Below are experts of layer 2 (counted from 0) of a mixture-of-experts language model. Rows are named router (the router's row for the expert) and show model dimensions 0-63. Each number is 128 + 32 x the weight over its row's rms, rounded and kept within 0 to 255. Numbers have three digits each.
After each expert's rows: a language model's description of what the expert responds to. This comes from a sample of Wikipedia text that the model never trained on.

# expert 59
router:135092121155122095123085094115102157158163099137118098172141141147149155122130139112126200114152149076073212072161085153142124101120099102118174152155074124184135177058077152061153086120116130
What it handles: Modifiers before nouns

# expert 7
router:105135140102147109150071093134150168170177148109131048117175185115162105088146173094104149060164173166157153098115083086192130160107072162155155212150087156135181136137110181147150046191081116
What it handles: Passive past participles

# expert 26
router:101087142115147113169003143182114104156164176143103107109170163108165163075189099091063178133151129082146172085134052149138124105105120175121119199085053146103165100151140133109115101177134115
What it handles: Opening parentheses

# expert 56
router:125125131081127098143085112175134102249162126156111101173137186145185108096125195072061133126145178131103128123145086150111079131167089115132163177106104165162141146126100130131159047133143086
What it handles: Table and heading separators

# expert 11
router:151108064123139058167108050098114099156239113122120119130116129181151141064133211107101105114100166152115154088099112158147153133165119110158157216120067107168135116166105175086116114085053150
What it handles: Proper-name institution words

# expert 36
router:111142207127124112193053074146136104128158144125097097096154151155107160079127115099083161119127149128139161147144079114073113099070101077076165089104087180181198109117117111083126128124061109
What it handles: O, en and table-cell starts

# expert 27
router:141144111125133109148063059099131087194139159146120107143190099126208118145178170109046191130122149116118159078117057155156170127100124109079155141159151101122107125087142101146146080164112161
What it handles: List separators, short fragments

# expert 51
router:158118132093131132105038106174133140200169118190106141142152142149120141128097140119145140165136179103159135112133089110101172047135118150132071178077112158154142134126040160130118183135110128
What it handles: Narrative action verbs

# expert 21
router:142176154106160083117071128126053089184178168109108134155145135052172144098119087094083087105125207128147123062094084137191124154121132134153127133120091154165148130123098147141083098110127125
What it handles: Word starts, numbers, quotes

# expert 54
router:069084157137068103125055107150122093132177086152112089145149183166146091056098155163119170098110099155193177086125066136144192102103127170142133160078103171185147150110132116088140167114107133
What it handles: Common nouns after the

# expert 61
router:117145127135121047134079083138122150165185131117109105087174135143159098079175156118147159121149163096082151133208132134110173163185114140132082108116105185101085134101127157147116112145099092
What it handles: Syllables in foreign names

# expert 16
router:200184065131153065180093097113121112168199114092107133130148127157171112155143137139067146094124108125087162144081128127106159138086079141170151117135095150128159154172150124097145062087075113
What it handles: Table headers and labels

# expert 55
router:105168049125113087211083122119158104174236192125110156175157174141159119096139136163134146074115121111130182101131126143136103110092093135100128190153131139095115157165093147096104057084097124
What it handles: Mid-word pieces and "other"

# expert 29
router:107100164094154162110019105126139151164130098133089101138168167141179150086120175115068059110165129155158116105147138124131114139125099134095117140095107151184127093144079171114160140105134144
What it handles: Foreign-name word pieces

# expert 2
router:194142120144117084185087054150093134127240137145079120077114145090175153089158154095120176062128175148082156092100139092086128113168109123142078151104126167136111151174096098093063144152093141
What it handles: Name-initial capital pieces

# expert 3
router:090117116083076149121072104158147089124194104126106119118139169129114159082161178177110181081120150142102146120171130196105146141119115146079156167128156200116105141137114140121156142126138146
What it handles: Latinate word stems

# expert 4
router:174159124159099138175062089144135126175194104136118117130158128100135141140112136080093139092077138143116202139109132127119111114104099161132108178137080121129171132138120162139143128110087160
What it handles: Decimal digits, word fragments

# expert 42
router:116112130109109066156048104153138181150201096166081133136162149103177108132093154083071157106158145087164114051157088131131126094076159108139141093098090147191150148103081170095137134135144157
What it handles: Technical and topical nouns

# expert 25
router:055114135120136128149078107195143097135186143156130110088164159118074092080108186120129177114082160120131156120062100123135130122120094146140083139108135151175123162094112157151114124091076131
What it handles: Word-initial consonant clusters

# expert 14
router:062137152180102131135084092124127105180177123194131116172151147136138134135111127110119092119098153101181205112149093172116068113112136038132114134099105170184147142114112115072180119117108137
What it handles: People nouns, clause starts

# expert 60
router:088180152088102144141085137172142109172166201113126123135187139106148144109137125084092143111155168120185161042125077159118168154122134054091193102106091128155139128112117118118179141133089177
What it handles: St. and dates

# expert 37
router:112083144118096129076043129165113151156137111181049115102144153162104166089095127107115101116132128110121123144132085091138185126188140172117104141123105157160184126135108132144184101143120135
What it handles: Conjunctions and list joiners

# expert 1
router:117136162128163090179054068154121075180115123127068123142097144129140086044119138170076144156087129121128179082126076110089145093124147166119073159121137166111147107119099123153156063146090101
What it handles: Dating and time expressions

# expert 53
router:067087146162143099158079112197117173125180179105112114151131152160118106079130107079102098085065148074103155132161102166093133168182134145130130094075083183193113160148059159145104079119106108
What it handles: Paragraph breaks

# expert 9
router:064079159115109096152041098180159151140202100175089116152148165131172104113092135128108151131142112116168164125100094139130151072102151134108137131099135172180162154114072122055182155163161143
What it handles: Abstract nouns after "the"

# expert 24
router:083108157119149127158094076136129089144159187095144080151213147108123133128098175139071178077143179113110178125103122127116116104115107151176142181063120225139121166154083113122171129080048114
What it handles: Roles and becoming

# expert 52
router:134124107128089155138041098212118077179162183189091120167164150153150147127108154126053165116147169157152157094127153099071128082166137126121132201057081163130120132106100175120127138137099131
What it handles: Prepositions and auxiliaries

# expert 17
router:157108185121119140100042100175116063219144162172120131138157173169141161131105146098081111083131132101175148135141063152086114111168088139092064146008109148100152178120104131128162110173115135
What it handles: Connectives and hedges

# expert 31
router:108078165063126143119081103165092110157159158185067123125158176137121121121117178125087112089170138090139156050149130129140161151136079118139064159155094159166122133070162145088162145142125172
What it handles: Commas and "the"

# expert 6
router:145118164143101082150080096085087110163183084138114110161111168129164139124166162115059141074136185120128162095173136203112177089113098089132177120143080144181143139060092153069104149124102112
What it handles: Nationality and modifier adjectives

# expert 32
router:073096198130128123129087122200130126147125067149119113138141127163152146054135145130072148103153155150084165117127107159150122167114076116146106149117069193131159162144102173097180108173122116
What it handles: Taxonomic and place suffixes

# expert 48
router:108151130105121105124084098177100107079203111146107143121161147154187174098145145125124169095121181097168174090149100156156168161069096126132146147118138143122145183204134140152153042078088172
What it handles: Infobox line breaks

# expert 63
router:072101196146136157093057035132118132133149109113170130085193118128108100090121177087138175118134174147159137083129054142097091101099103130101127147129092118104137178138117112134151141100114153
What it handles: Institutional and political nouns

# expert 23
router:109073088104159160130035064138114193173133093179098137139122153153108135095130126066099157098114146075190137109099145108084148117125094093115078108089098155187105150159080100099087140115141089
What it handles: Sentence-ending punctuation

# expert 43
router:099145099125128094179069103105085123174213118186117107101156118144173160110158162105136128078173132105163169057125099151177106090067095100094175114152055148184179126112079141076120114100141158
What it handles: Domain modifier nouns

# expert 50
router:088120110091142058139112099113110141156161080135144146132129131172160118088126170086118160111105142119106157075154147138107135136108092124107112163114084087110183126160062115119141120143119132
What it handles: Mid-name pieces and special

# expert 58
router:095103187126128131117070111126120120149180101155091095082170134182161149100154150111031149132137161114076165133129105101166132127158128137108173103110113145130118142169123161060163126117110112
What it handles: Taxonomy authors and play

# expert 34
router:140109134099100131154089095135145129173133102122124097110163192148160142107193099107102148157104135133125132118150071172078151195124090066155154162163078126071113149132102118187139088161083118
What it handles: Dates: months and days

# expert 33
router:121084171157172138145080119105093133181177098124081105128178142127167148080134121152107116146109145098122224083185096153078126107120177157092100162122082166126160117144122112111134115098113093
What it handles: Closing brackets, braces

# expert 28
router:086118110130088123166073111109100109176144094134121077121164095142160158045146089059114212118142145162162116121130064094133185180192132092154156103102075168109142131150127139058123128103091139
What it handles: Capital H and numbers

# expert 8
router:083097163145113059137074134124113157116132124111107149141149141081207137138100201108085147132121173111146122073173100159136141125079113131130112159143133149120115139099108196084119145127087136
What it handles: Word endings and colors

# expert 41
router:170077089101126177122047141126146080151177144128112115110153158131141108094137126098137157093113139130182159087108070101099156112132129149152077105060050211187115113119099104149104176124094124
What it handles: Sentence openers and digit one

# expert 12
router:139144134175086070150072086148148110141219210142137112167158117120168109119145112216104129118098111072162150074119152102157136152075123110128176128151146118193156191116138160101115111172125179
What it handles: Latinate word-start fragments

# expert 22
router:097077124097154137165034038161180144150157157205042077130168154161141073097148177089061135139148097054131104079161127159151130078118135113095079137115067172117175145130125143157165132151101147
What it handles: Commas and cell separators

# expert 57
router:078041138103151144123052096141117105149142116180142111142198150198169146059151121101081133133140144104089215110156105122179150117121149119135027173153095081144143107102127118101150147153111077
What it handles: Sentence ends, dashes in tables

# expert 40
router:116160123167151090172080129125130066110186151091109091153147093127149117073128201147128194127145141103130173040115145157120139159162143082139129132114122173105113179159125089162086102143073109
What it handles: Foreign name beginnings

# expert 39
router:144153100124107134184090079087094081168188077120162127113131166129173119114153162144044090051140134130118175088142103189083150114126066183135171090093096130153111117129124136091189099051099101
What it handles: National/international, table cells

# expert 45
router:157130119130160068164074096104137129187197125099130096136181170110160108117184138110132112078128152168095144139133065047113094135091088193162179126112098164116112108114075131121151080153137151
What it handles: Headings and math delimiters

# expert 13
router:088059084161124094128064071147164119157174118180150095111163168122104121111123169081150135110084133152119183062143081118132173130108107146164167166121073108107133179148110146122139148073096102
What it handles: Capital-letter abbreviations

# expert 44
router:071131127120105145173116123143122114173145106121129075162163153138114111110113097122083131132118152157148186106178130155080088160134117108160156193043102126165129157086103107104138132131146173
What it handles: Titles and roles

# expert 20
router:107061135128093132075012138131079144149159065163101150174119127183177165086138182127116123130153148077143102118197050120113148094116085117108141125152040129102149149134052178062142092110088102
What it handles: Places and nationalities

# expert 47
router:153121119118140068172104124174144124162171100102099088107150114138135105041140139167101093103110113116141147117166056147142126141107151133104140109148097098108139152167106121089148061090111113
What it handles: Headings and table markup

# expert 62
router:078069185109104133107065164143134154167155082171086091103163147110245153046130163066075160117111123080119163065151129146137156113109134119144108184119037140138169118134102143077156092151105089
What it handles: Name-final syllables

# expert 18
router:067142129134110119148071092167163085123218148122142121116170192117142117081111170156085173122137127167137149042119076174139095166124103165129135124118147135125076158137140113139095165107126136
What it handles: Short mid-word syllables

# expert 19
router:104104117106119076177101049158156099119138118154088062116171151163110131085084147135124128117100129111106174037121100106106171155112142130137131151135078136126144155118111105162171141128106126
What it handles: Spanish/Portuguese name pieces

# expert 10
router:101158078070127144151112067138105064168193163149123129120120144130170138089148146158111164122101140138189187106127114132136065141134136118160127125096095136172106108063028111124106114158099050
What it handles: Year first digits

# expert 0
router:091148190177132132137053068166122108116195183172175125094119096140136114101105114094071212133088128168134165082150094135140125124161091095100143160093106183161117115111094077086098118139102095
What it handles: Place-name word fragments

# expert 30
router:130117142114062116128081100154136122173153130109145156170106124160133156102124186091072169154086199109129179181124053144115152177105158097109111163096092090173154210116118168147132091087097098
What it handles: Numbers and counting words

# expert 5
router:061131088174096068173073086148095099146173112134121120179105140116182128113150143150107156151110137142143185142112097129148115108105138170142194104103087157200112157094077084078131131135120139
What it handles: Head nouns after articles

# expert 46
router:094145112111156062118062087129128154190227133129062095128107034163140145108146164150147125085133201163149179109164082111151153095078162171120178137133093131092123140121109137171117143110078117
What it handles: Name pieces, climate cells

# expert 15
router:121118147139147164124072130182078108143183173132118102156192144077178147093132131119092133120098140137186129102116084125128135090107094124131114178088082132167144107139115088114121121171079107
What it handles: Word-initial letters, structural breaks